From a checkpoint of a small mixture-of-experts model trained on Wikipedia.
Size: 8 layers, width 96, vocabulary 10624, 10.8M parameters.
Experts: 112 tanh GELU neurons an expert, a sigmoid router.
Training: a variant of SOAP for the experts, 230M tokens, 3733 steps.
Below are experts of layer 4 (counted from 0) of a mixture-of-experts language model. Rows are named router (the router's row for the expert), up (a neuron's input weights, with its number), down (a neuron's output weights, with its number) and show model dimensions 0-95. Each number is 500 + 25 x the weight over its row's rms, rounded and kept within 0 to 999. Numbers have three digits each.
After each expert's rows: "gets" lists some tokens that make up at least twice as much of what it gets as of all text. This comes from a sample of Wikipedia text that the model never trained on. Tokens count by the router's weight.

# expert 30
router:539506458499498523504515494524475482483487533521503492483462523512492476498532510451514496528456521462510478460512524488540532478525520547501512507478497524460491481478512554516509518464496490490517528516487471489484522477522444523515509518535509448518476476501530494453473541546512471492
up5:507499480477492456543516530502465472460541494547504473470500499540515497496507502545457467510522527495498485505452505499484509520440494514514484477515513489503516519514499475569527492502496466507515506523541492500527565461478531499489491479502500491520514521490501555538524526475526512519
down5:529504488529485470528483523523497488506521460554522498499473509514504473521517454512506447517503506445475500504474491476450510491522455482509492512485528490505530493535502479489545507449487540525458505518472532481486524547523524490493501508472483517535525518461493480525486538496489444484
up6:526464502503487540476526488499510488520478492511531521500496533474489509483527528499454518531475530501531451513511466512529491470539511522494529522487467465512473539531505544493526471475530479528519480520512473517522491528472529515499471441504513495477534480499504513425488510538511530488
down6:488493473522517512482495492493497478510487504523491493484512514521444469474505554526457494545524518522501516493539533507501494506507528490488498500472475500488480456469496509515527469524504507454510503511495503510499567480523464535508536512522471491521525496459480453553511500514552515571
gets: " s", " c", " 18", " f", " b", " l"

# expert 3
router:545500481501530518503529485491456471523516504520550532471473495522470474546502495481501515524527530478531491473498490522531480507479481511516462475479473520506492466457526527497476539461485521465540479508559527528469515515539480465478497497508457519485464512475537519487525478495515488500
up7:506503511546503496501488516493476508493494489518493525509506506514528511489521495504511492500523517467482522473457551455475494496484490555532454462497486507496561541544524495500530502495495489455472493489466480491520478519468499489474472506522558508514462503523559445522531502481522538474
down7:480457523570512498511513527508495474477532491440519505502518515490489507503476484548492451472531506511515491490524522537558483504522526478540485505480452469512510463514510504521506495481505533504476481492503540514496497518440465499472506481469532470504506521446484512523462512517489485484
up8:483501483513507521502498505494522450506529412516521522505491483500453484500480484478535482492477555506484520502511490520473541532508539497520463521531508474483494530536449513516494502548472509478526475492469479481507480509453488481509521527511480508427498492495527508518504495476464516520
down8:484503522475524486492508503572470479511483482520459517471499452491500458490511468444492496465492481511512470537484517490540479492507462495511473491502478503490476549458521539513480514520539511532471492480484494549486482512494511458451496543533519497524512475480464491504478488494533530494
gets: " (", " had", " has", " have", " re", " n"

# expert 36
router:504492474455516504477539540471464509523483479512497487518494506522459513492527455461547485503494542468528525521504487482526457452489508517489492433501502526493474495508498524520556497492510508516510516510503479515489498515508483505503540481551460527560522510508504503457495524505472459472
up9:490513495516519460521493533481503516495500518493509450529467508503523445478480490464493453544492482498537498454538525521512578479475485486503524520525488512515490498526466456467493466524503517511505501514560464538484505493499509487535511496475498511494537544465507535498498479483478482519
down9:489509525451501525520458513467509421481488503477512503496485509513497477525523495458516494515517502468464461425519499460512568494503522520515509500510517480490508523505504465491504531516525460513534521495499525472520524513487523518452535483491488466494468500477518491522523512525496452506
up10:487497539521468516490491488453496503486514443509455482475497492459543538538513527473485487496479528522519517510452482498501506470534497522550460488475529532491510467469542464547497521478481489489495487508524509508483553485471528502493515468525480482483489515515458533500518520483535527501
down10:499533490492542464493464529504527512516513530464464528476549442507501500439499455519529558529502426498497489515537491491520504498491520461479487491508509520504517516522490525491511503498542524484488476513477513481477461476521491535498493477451509489527491506510500516502478493460458494509
gets: " the", " The", "The", "=", " its", "the"

# expert 31
router:527515450496486531509535490484483497547547540512512518510467538520479497525511524450483493542454513464536493500505513483496508501522421510513496484499497509456483528457536512488550458514498479493462496532488499504506521519497463536527492502501499514535507492489521516493515506546479492527
up60:482490465497486475490507513469510528493438447502508490526479530513533505524500499478468554509481483467490523517527474464508492527527514501507531486508528536476538431517520518562500533507502488478464490543494509499507484496475487518471526478480518509528501448490523523474482483537513464496
down60:462532497510500495505550473511493492499526496514496507478501514516501498532529484494526536459501528517516440490496514454550513531478438514517517504503492501527482528526485493483459489499453484546498531501513493519482486490506490475516434497485478461475499530444553505479514540527513510489
up61:493498495501472491529493450456534506541525513529534487489523509468534501501479529538502504519478527489453481478507482534510490491528477495493499459486508460560472493503487462489506455440476509530525498473457538483514506485496543473495509469520493527549496500521493532503469472508513468483
down61:468460468516510503490492515527510522462488483491471512532476536518487526523558527527480507511494506531490502470475446494521536454525534491515479517478497501501496502578521526448496486484551488510495529467534510470478497485525509529484517459510519493474500510513544517524493496455482483509
gets: "%", " one", " two", "y", " three", "le"

# expert 48
router:517527480520501535531504516471514446521480534482486506505469503520463523520485507468528473503479499430543498476523486480513466511512507534503515508510451551495467511477492529511509515450491518540481497503555483479518456517493493459511521491518502524507491492516523502467430525503483491503
up24:518511509499489490510520558491460469524485502458561493540519505518546483531497530486484506513501518504542474504495485524559502516467498463499534512496484475523493511518461460508463464526496475513506476518527491492463528512507522484478515505475493511481529496533529438524488523535483553504
down24:502520520503491522510500512482455499469489494491504499454488548538581483532473504514481491493527504538508508494531498518490513488477510509484485475512498456521537529447497484562514516510474488514528474495519535504534459494490473501507514502525478462509510543454521484470553509462488506521
up25:468479469490457519523486491508543457504508529556517516542478497498477489495441485500493521497482526497482479526522447492516467450517528483508449494510514498522482498495455525485482503458504491515477495484544507476473485489473489443517511481499523568495526491505499486506506543494474497475
down25:497461502522509511469507499557491459513465476496485534514515508545505495448518511499478467447494469523500492505462534513503503522507544528481510507488486455476541506462472514461490493544467480496493481532517551510492520478499546514484519509484488488469507515458497469511479512490461503555
gets: " St", " D", " d", " Ch", "st", "d"

# expert 32
router:469479473498517529510513519499465463560524543517510490533502488513434490523499506465489479506465508498548525487505488495469519465484447539484468464484484538491518543484527544492533499486536481524510508509497503504513516536532469504473521485476477492535488538517493503489493482535504462534
up12:502528505484461492545461495463505514520543506502515486500463450471502521505461517456489532517478476485490529490501500455476487495522476548445473466477502495524515541518516487487462525509453527526509493465483482454484484496463482484520525501483508494525485511537470522526493491512493459541
down12:499475513516503470532481489546518509524438516501494490472527460508525514483532518531524504499556512513486521480500483465484501507480511515541525519517480478504501478523461464500493494517517490502503512505517489521562499520561482473469465534442531468444483489513522495506455488472478490485
up13:527480503487480513502493517477548506549505508534541443518516501519489425513503502506513503490469483444471514509501497497475479489512524486516504481553517509503526522501493502510469483488482518522510487541515518516460505539550526533463479498496465501530478529448511488475473513540521543492
down13:491494442517507526418491495522498507464487481503470505510515527484505513457493548489524509550498468502462515501495532521491524501463566464507512487504544496530461495518484544524514452493508508509503509488503480475514508473500463474522496534516482525469483510489457503492505464492491458492
gets: " he", " He", " it", " I", " K", " It"

# expert 55
router:511528478496476520522490509491479469490512484508521541507448468535478461515556533475505486537508515494545524475516515494483512500483464521465466494506445492495508518519532523507529500470548478499524525503508464503501471492472505496523503519506510491549491512491507484458483465540501418491
up39:467491466508511479509458516490485557477468519477458466510533472473484455501498491503481526489483531478491517485443522477551490478498507555531470503498491493503491488468567526486489514479484501520482499507479494516497465467547514525547524503461493508505519527524505491509508456499507466471
down39:505528506498517497479500510550478514527522502470544494505462538552522496523502520503495511482532436519519471500501538487518534506509431479500520534481485509513541488482495518469472486462488507541497514498494494470494525484462500474472506505553456485496493514486553542489469515469497523516
up40:493526447511503531511491481488488495484490521507529476494494492487493453532519520478510512527489432498486516518557509485507529477497500482506507510510478543498518509532482530495486496476480468544521523542499526516517488490503525508483496444493475489493485490472519541402477484470539505471
down40:450515552524479478537490506507441481453511506493553535465511516493510509459536489530519517493509485505484495492475520519475502543484520532454524492490468512512506521495495505527486449529477471434497507471542526512519492513460475483497499475483483477493479470488488476473482486470521500481
gets: " \"", " t", " w", " not", " p", " v"

# expert 11
router:512506435483492537496506499506463494526528500495526493503458534518473487531500492498487475495452504476565518463503497481512510505483456557499474476485503484493495460502493531475544500495539474458473544519502460481524510487506463543488522511528493530531501515499549506490489499521499460530
up15:493474518507483498457469517520503527492524491499481488501474520494542523517499536497545446513514507537500530499446519528507511491474453449520451515496504495514497497467507492564465463542508501505482502538507481490482490542545478496498558508503500460536527527477491515496502529513482524484
down15:485525500497487499461498534525527492511534517553510524525519461456507496453519489549505465517543500494456546524467554510536485489496530489514491515469494486486471481497474480496495503501489505495512497538553539594530523504481492501491521483489515501514516470496478502507483522484482499499
up16:503488516514504468475444471469509452486500480527490516510487488514527520504506516506464492463510505498514459462485499492517443510491509505465520479487455529491487489504486492489498493524473496513549528525485547460508497452494482516450507472536525574505489535545517524512500456476500499483
down16:492514523516459515488490488528510501489479500499478484525494491514471513460513508530478511447460498475495504494507507499514485517497523489439507539499535514523547471489548522513542524528514500470456538494487449479471521473481495478487507505501497514533481507514466486475430561546490514523
gets: " 1", " 0", " 2", " 3", " 4", " 8"

# expert 14
router:524521477513507533535523488497480493522528548498519548516484530507482471507533548473536484524476511475557500510509537485506508501512441562503506491503499539484486508471533535484552483497519505520478503518513488479529503523513465535512523514515487487523511528539506500482498506558485471541
up8:474479472507493462516490495466479470491517460518555531517486518484506468502525486461500474509531515547458544513484508522481543492556496518497479492518489470515498507519490485512512496482475539479507522464516484447490486506520476476544542505504508488505503526492577533477503534502505522536
down8:502484519491505512501545518529525527506503456535459489442507480477485491524501497500500538464507498501505508535521501471567487498489501441513551476521483465546479516506495491511502480486553533462461502510509449515530478511511486492492489473531500455492529479461489468485507481505527493478
up9:489476486485507491538494538461495481536537532476508480487476464529528488455488518502500491555537494515511549461504517521517552496510510521458508505522510469548484520548455471510476481517469472470521499480565473505508506504484511504490509453478496513514505523472515515515492489492506528540
down9:481498501494472506532534489496488437479459467499501531485534506518533495544530519500502508488518524454455481462473453551486527530449516491510482512510508478536463544483487517517489529487492528487474485463501528507507493485525500491483506510490543447533456532518509477505528514518494488509
gets: " of", "\n", " Le", " L", "}", "|"

# expert 53
router:509522497491487516499517476475484450559501503511484500523460492528471510579495510456537486483484525487496502475514528513492471476485491550523476528448474499515498500483501535538491482485558480501509521546499477475508494517546470511505486475523487519533511487499498546459482508521482476522
up70:509497476474486501513557485443530505540521491496506514522483475493580471483498533512554488519480434510510523482465472514508479502493469541496458511496485494503536482490459511512467496484508453481512486524529498474497523527490538514494524466501517510462527509530501540520505512503508480509
down70:500508508498492507478486441564476470510491492499456518500509524503448538508479539499523468517501498497487508502514491501475512462491492511490511480507516491521460514473530524480501489538513514508507524543441502501510425489522510493490457478518520460504478541530510495502492497522498509417
up71:477481447474460501508491535496510481534475557502465500490437517537514534475486511495484509525455484473487484486460509517526500524472536487476529515484489504557492515515524514514509490505502476488521482512543503484505515503486507488454456484494527505461545491479543478447539491484488491509
down71:514494470516593467526514467465513510511501486495494532472518480500513515473480502498477514488487522503504529511517487524483547451472445445462492457465473490481503500476484479527485478505485467499501488489484494494524480498507520508512509476493546496561529523483456542507516510497524488527
gets: " S", " B", " M", " R", " F", " H"

# expert 50
router:491503486472495506485517515460484517507523496515535516526504501538460503507480487504547482542486530490528527503477547474509528515503526537491478470489496522484477469465448521497441499459482492522483532553510480474479520520501475518541497500533471512506495461499512538473513499543472450465
up15:526495497499482516484495513496467548494517469523492465481481529496527501483473505501510485509520536481522507484494545527502520480440533476492487477467515535506527466484524508521464506491481485469478433498479488461474503507547520508473490547483456491509496476453537500429506472477501512488
down15:520487523472499516499501510489517530492508496506520465524553481498470502459542490556496506528511486516493468490488532504507526470510509555530510523518507488457480486489459479442463486512497512497530511480561513515551510517516479496477497518504487507494523478490455505551433513495480503539
up16:512542536490504508504531490482474480463502496534471528515494523481526487503446475492496471493537521512478513468520498486510527465515436517482511495504517474472519457507477471428497516509503539504520501490464562489521522493501497482497511491495551537483509503546541484510514443504516508513
down16:529465499494503492474470521501520530484493518512484464552550506510522528477487533515465506466452471513499474505516513520495511470514538511463457527505477483532528490524476498473517552476486465485492525524523470505445492509507509486498496486461495513525498490477454512482461574490500524506
gets: " of", " in", " from", " to", " on", " into"

# expert 23
router:512516463510514546518532467491488478520528504499498536511486528506483473507519550446548458537479523472531519487492540482505508486520440545503492494490490518503476492477534533476542483488512482518456509523501489480526484516531467539501519498508484511527496538539504501481499511543478468539
up27:511513454499461484506464440492525528507503505513492526471532537532466478496487491506518480549487529480493516547503490506491497536522483508497481542488522499499464500480485564518476506500522490510483512531483505503521434549498519529530469493540500495516496500529531496469466439513505523488
down27:513501451508495490483541486468480502500509509567483488540489514468527497481520525551488529494523507507541497527477535440542481494450505503529506483527475524460522502493507453522461472482473527513507492493518490484478493507474497523537545535515533497534486556519491487510494473507502497497
up28:497488475489517466509481535490522515478506463477468479470487523550539521523452482522480523502526533468477508485504539520493458507438512515507480482529484501485540512513479535529518469516546521495529518499572506489495546485485494480490503491508543481475484468503495520507517530513547521506
down28:503490567478544499474514498525493524508514453471516516489476491470474528517510503503524506513513457465527518558498485531507494502519480486498485457502501504480476501501517533497505494475553502468483493498458484492457551559459531500508501501489512472459460490516479556485495502538514511472
gets: "R", "O", "N", "L", " 0", "C"